config.toml
d_model = 224
d_expert = 64
activation = "swiglu"
router_score = "softmax"
routed_scale = 1.0
balance_loss = 0.00369
init_std_router = 0.0119
lr_router = 0.000925
vocab_size = 4096
norm = "layernorm"
batch_tokens = [65536, 131072, 262144]
seq_len = 256
dataset = "wikipedia_en"
Below are experts of layer 9 (counted from 0) of a mixture-of-experts language model. Rows are named router (the router's row for the expert) and show model dimensions 0-55. Each number is 50 + 10 x the weight over its row's rms, rounded and kept within 0 to 99.
Before each expert's rows: "gets" lists some tokens that make up at least twice as much of what it gets as of all text. This comes from a sample of Wikipedia text that the model never trained on. Tokens count by the router's weight.

# expert 79
gets: " that", ".", " which", " and", " who", " but"
router:63 38 43 64 46 45 52 28 53 45 48 40 42 61 56 40 37 54 55 50 47 45 63 70 60 52 58 67 49 36 49 43 60 50 51 57 58 41 50 41 39 44 35 55 69 42 50 62 30 51 65 46 46 45 62 51

# expert 78
gets: " Y", " y", "y", " ", " j", "ing"
router:57 55 44 64 44 52 70 28 55 63 43 54 42 57 49 42 54 44 45 47 43 32 39 40 37 47 48 53 52 40 57 47 38 67 53 46 40 69 39 47 38 62 63 49 51 51 64 43 60 55 38 67 56 51 73 51

# expert 77
gets: "\n", "-", " |", "|", " ", " by"
router:51 27 40 62 67 48 54 57 46 45 56 49 35 45 63 41 53 53 35 46 54 53 46 48 49 34 34 46 58 61 59 71 55 51 50 52 33 44 48 47 50 43 66 48 57 32 25 64 43 40 38 54 51 44 64 57

# expert 93
gets: "et", " met", "it", " m", "at", " Met"
router:53 54 54 56 43 49 59 42 61 64 33 38 56 31 44 51 56 64 44 44 48 54 59 41 60 56 38 41 48 73 62 30 76 50 47 44 59 50 57 54 53 42 66 54 48 53 59 53 61 36 39 66 55 33 54 38

# expert 126
gets: " the", " other", " an", " inter", " of", " In"
router:50 62 49 42 37 50 49 36 40 52 52 58 49 34 50 71 47 45 56 56 53 58 49 40 61 65 36 39 51 56 39 68 65 32 62 30 37 58 51 60 52 69 46 50 44 71 57 47 49 49 63 37 54 53 43 69

# expert 100
gets: " 201", ",", " 202", " 198", " 200", " 197"
router:50 24 62 45 57 57 66 41 41 42 69 63 32 48 35 62 42 46 59 66 42 55 55 37 49 32 63 53 59 42 65 56 57 41 52 31 57 27 56 42 31 47 61 58 44 46 28 59 46 47 51 60 32 53 49 50

# expert 114
gets: ":", "\n", " as", " (", " –", "-"
router:68 50 48 40 56 41 55 41 54 38 40 59 66 60 51 36 62 48 44 59 53 60 37 53 57 45 62 52 52 36 56 71 33 59 51 47 44 66 31 41 43 53 54 66 53 45 63 58 52 47 47 33 71 49 45 43

# expert 70
gets: "a", " |", " by", " USA", "-", " was"
router:43 41 48 37 51 40 40 58 74 46 45 41 62 56 66 46 33 48 56 59 53 56 58 60 45 35 62 39 43 43 59 57 55 48 42 56 48 49 74 57 38 40 58 34 49 57 45 69 41 51 22 46 45 53 43 46

# expert 120
gets: ")", "a", "\"", "i", "us", "}"
router:46 53 45 57 63 54 51 65 43 38 55 45 46 41 58 38 57 45 43 43 54 57 47 34 37 47 51 38 44 46 37 44 67 59 63 43 51 54 58 62 51 54 42 38 48 49 26 55 46 49 60 58 44 51 50 51

# expert 102
gets: ".", " is", " I", ",", " it", ")"
router:48 45 55 49 44 42 49 46 39 28 62 50 50 35 48 31 69 42 50 33 49 50 50 51 55 40 32 51 42 52 41 59 52 58 50 43 63 57 48 52 25 48 40 47 58 39 45 52 48 60 61 74 44 24 63 44

# expert 75
gets: "\n", ";", " |", ")", " =", ":"
router:52 53 57 36 44 45 43 43 41 46 60 69 50 57 49 65 34 46 34 57 50 54 62 41 52 51 69 27 46 52 40 68 47 46 64 34 41 39 48 52 35 38 66 34 67 61 23 53 55 51 64 58 33 40 48 65

# expert 127
gets: "al", "in", "o", "a", "u", "an"
router:43 32 39 49 66 66 33 54 50 69 49 33 58 70 44 36 23 38 42 41 60 46 32 58 43 57 50 50 35 59 62 74 49 56 56 57 24 33 42 45 57 61 50 56 47 63 46 43 37 49 54 59 70 46 55 53

# expert 119
gets: " R", " G", " K", " L", " P", " M"
router:63 45 42 30 55 70 52 61 54 24 48 54 55 48 51 36 53 43 44 43 21 45 56 50 59 47 58 63 45 47 56 61 44 51 68 50 55 55 36 37 51 46 48 45 48 67 17 47 49 52 48 37 42 64 40 53

# expert 117
gets: " in", " the", " In", " January", "In", " October"
router:67 59 50 56 33 54 67 34 59 54 47 51 41 45 62 72 41 35 44 55 32 44 46 38 46 64 49 39 72 35 62 54 57 46 45 48 41 64 46 34 61 60 44 37 63 60 35 45 46 45 38 44 55 37 44 33

# expert 96
gets: "s", "ers", ")", "es", "ies", "ations"
router:53 48 50 61 42 45 26 57 57 44 60 51 46 59 47 34 61 45 60 42 55 66 48 33 54 40 46 43 55 47 49 48 58 54 60 55 65 58 48 59 52 54 39 37 66 68 57 59 41 61 56 55 56 31 26 41

# expert 65
gets: " of", " with", " for", " by", "ing", " to"
router:50 51 90 53 44 56 44 46 66 46 41 43 57 53 53 41 55 51 52 45 57 60 40 56 57 34 41 43 60 39 48 45 48 38 39 59 43 43 43 49 37 55 38 41 59 40 49 56 54 57 49 36 45 31 47 59

# expert 118
gets: " of", " in", " for", " by", " on", " at"
router:41 48 69 61 46 65 60 32 56 42 47 31 47 49 65 56 49 37 46 52 48 57 35 53 62 43 53 56 73 39 61 51 44 31 38 54 53 53 60 39 49 51 47 46 56 47 43 56 58 55 54 31 47 30 55 41

# expert 101
gets: "8", "–19", "6", "°", "9", "7"
router:56 46 72 48 44 56 47 41 53 62 59 61 49 45 53 48 37 51 41 34 57 45 48 56 34 42 39 51 69 47 46 70 37 50 36 54 56 55 58 31 68 61 40 58 64 57 41 39 25 39 40 30 56 34 58 49

# expert 94
gets: " the", " f", " north", " F", " south", " w"
router:37 51 65 56 27 42 62 57 54 53 30 35 38 55 42 51 57 52 46 49 56 52 33 47 49 67 40 40 52 54 46 62 57 52 62 59 49 66 40 75 57 56 50 62 37 49 54 31 47 52 50 59 68 65 45 76

# expert 72
gets: "9", "7", "8", "6", "5", "4"
router:54 51 32 34 52 49 39 50 30 63 69 78 57 43 41 57 62 48 49 39 41 57 64 49 41 56 58 42 39 44 50 58 69 59 50 50 46 48 47 26 42 48 65 40 51 42 50 55 50 33 48 45 44 47 32 69

# expert 73
gets: " comp", " cl", " Cl", " n", "p", " ex"
router:44 55 66 51 53 51 56 59 54 38 47 24 63 37 49 47 50 27 54 36 63 60 56 36 50 55 63 52 42 40 37 42 52 37 43 51 61 66 51 55 71 44 30 69 39 54 59 34 55 64 48 45 55 57 56 51

# expert 82
gets: " and", " |", " of", ",", " to", ":"
router:46 27 74 44 44 58 57 42 39 45 41 51 47 49 46 44 56 65 50 46 36 42 56 61 52 49 50 57 69 39 32 47 49 49 48 57 53 56 54 57 54 47 59 56 64 46 46 44 59 45 57 50 52 37 58 40

# expert 109
gets: " J", " L", " G", " R", " B", " W"
router:48 62 40 41 55 50 65 59 54 51 51 47 61 56 49 69 55 60 56 62 51 37 64 57 62 52 60 44 56 48 64 67 54 52 56 54 56 52 43 38 55 45 54 31 45 52 42 56 35 57 63 42 65 63 47 52

# expert 84
gets: "|", "\n", " |", " ", ":", " January"
router:40 54 43 31 65 53 66 36 51 55 40 55 45 51 54 41 56 58 31 61 47 53 41 51 50 41 54 49 71 66 51 33 35 55 52 54 51 39 28 48 63 47 32 45 38 48 21 64 62 39 53 41 63 49 40 42

# expert 121
gets: " f", " F", " ", "u", " reg", " ad"
router:48 58 48 27 59 41 51 51 36 56 51 43 48 46 60 51 60 44 55 46 49 54 58 53 55 58 51 49 43 40 52 51 42 42 38 60 54 48 48 47 41 49 39 49 45 59 51 57 47 33 22 36 57 64 67 41

# expert 103
gets: " and", " to", ",", " or", "s,", " as"
router:50 43 58 61 45 52 26 51 35 53 52 42 52 54 39 46 78 36 65 60 38 59 55 53 54 48 68 56 49 40 36 47 41 45 37 47 44 52 22 55 53 33 47 61 60 40 65 41 51 64 63 52 42 19 48 57

# expert 69
gets: "-", "\n", " st", " St", "==", "==="
router:48 47 56 61 45 42 62 39 65 43 73 56 35 37 48 71 49 64 63 39 43 64 58 44 53 60 54 47 72 33 63 39 45 27 46 58 42 52 55 48 60 53 39 36 42 32 49 36 64 34 46 43 63 41 37 45

# expert 116
gets: " R", " r", " sc", "a", "is", "R"
router:42 44 46 35 36 48 51 52 43 60 66 35 50 49 35 37 59 37 68 51 42 38 45 39 72 58 44 64 46 51 57 43 48 62 46 45 69 53 55 45 53 31 61 57 46 64 51 51 45 55 61 51 50 57 28 49

# expert 111
gets: "\n", ".", "==", "===", "s.", " =="
router:57 62 58 60 37 53 67 46 60 41 55 54 50 69 47 47 43 64 61 48 59 59 54 38 48 40 60 33 51 38 60 41 45 31 38 57 33 49 54 36 40 49 44 49 50 48 15 48 46 52 46 37 56 61 61 42

# expert 66
gets: "\n", " non", " Website:", "==", "\n\n", "′"
router:51 64 70 56 55 64 42 44 53 35 67 58 53 47 42 60 49 51 45 48 35 66 66 41 32 34 38 37 44 32 53 59 52 59 50 43 34 38 46 40 76 63 56 62 51 42 38 55 45 37 44 60 64 54 56 39

# expert 71
gets: "-", "|", " |", ":", "=", "==="
router:65 45 48 35 55 37 67 43 56 47 51 66 45 50 62 34 47 54 56 41 60 63 40 44 42 40 71 38 50 44 60 67 45 36 44 55 44 39 55 59 47 49 43 54 57 36 40 42 47 37 53 57 38 40 52 67

# expert 91
gets: " |", "|", "2", "1", "3", "4"
router:56 57 49 40 34 43 52 55 48 46 73 43 39 53 45 51 44 50 33 62 49 64 56 46 30 29 33 50 37 56 25 68 42 54 46 57 44 39 50 72 53 54 34 57 50 57 34 48 42 54 53 71 60 47 57 46

# expert 74
gets: " to", " would", " not", " it", " It", " also"
router:64 50 37 51 50 36 30 44 46 36 38 49 47 47 37 59 69 48 62 59 39 56 47 64 61 42 39 57 58 45 48 46 45 38 55 44 27 67 34 59 47 58 47 27 60 47 57 57 48 38 44 38 47 37 43 58

# expert 92
gets: "ed", "ing", "ated", "s", " out", " up"
router:60 50 99 51 28 63 58 44 56 65 41 42 57 62 68 45 65 53 65 50 48 55 50 49 53 34 50 53 58 46 43 54 62 59 43 50 53 54 36 47 47 56 51 42 50 28 45 46 47 48 47 55 54 45 53 53

# expert 110
gets: " B", " b", " (", "C", "b", " C"
router:57 46 52 54 51 48 59 46 35 47 67 42 48 54 65 60 45 60 41 42 51 38 55 59 51 57 36 38 64 50 50 55 44 51 51 50 72 63 44 62 50 61 34 49 67 44 28 66 57 37 59 43 51 44 53 58

# expert 97
gets: " and", ",", "s,", " that", " but", "e,"
router:57 35 56 53 28 47 64 42 41 40 56 52 40 73 49 50 56 51 53 53 44 61 56 55 47 51 48 66 50 33 68 49 52 37 51 57 47 42 34 48 36 51 43 52 55 48 54 51 27 45 59 27 46 33 53 50

# expert 108
gets: " |", "|", ";", " 2", " 3", " 0"
router:59 66 50 51 53 48 52 45 56 57 48 59 53 66 34 39 59 49 67 57 37 47 43 41 52 75 50 57 37 64 56 50 54 56 51 38 42 61 46 61 48 49 57 41 64 44 45 32 36 56 64 64 47 48 56 46

# expert 86
gets: " the", " a", " The", "'s", " his", "The"
router:61 33 61 48 34 45 68 43 64 24 62 51 44 48 58 50 55 51 61 43 45 46 47 51 35 40 43 48 49 51 49 47 58 49 36 53 44 47 53 47 54 52 57 37 66 42 59 49 39 48 52 62 51 41 45 63

# expert 83
gets: "le", "e", "se", " de", "ore", " Se"
router:47 49 53 48 60 51 42 55 35 42 51 57 38 60 49 57 53 54 44 47 62 35 58 43 63 45 36 56 48 59 68 34 54 62 40 58 47 50 56 70 45 35 46 48 27 41 57 41 57 45 44 58 53 48 41 45

# expert 112
gets: "c", " acc", "ab", "|", "am", "ag"
router:51 35 47 30 49 50 60 44 43 65 44 42 61 47 52 46 55 57 43 61 46 38 55 36 47 60 34 59 58 52 58 46 64 48 46 42 51 65 61 58 62 65 47 51 53 55 55 56 53 38 26 50 36 55 56 50

# expert 105
gets: " H", " K", " h", "k", "h", " k"
router:43 62 41 46 59 42 44 46 43 54 51 42 45 61 44 48 29 39 39 51 46 49 53 35 52 47 47 50 61 44 59 34 54 56 51 46 53 58 68 38 50 39 37 58 59 41 55 58 37 51 64 39 40 54 52 69

# expert 90
gets: "th", " first", " second", " two", " one", " three"
router:61 57 46 54 64 35 54 47 57 65 44 31 39 68 57 50 46 54 43 68 47 63 41 54 46 65 33 46 37 53 60 49 52 42 53 50 43 46 53 31 41 47 51 43 53 39 70 56 55 50 45 58 65 62 70 58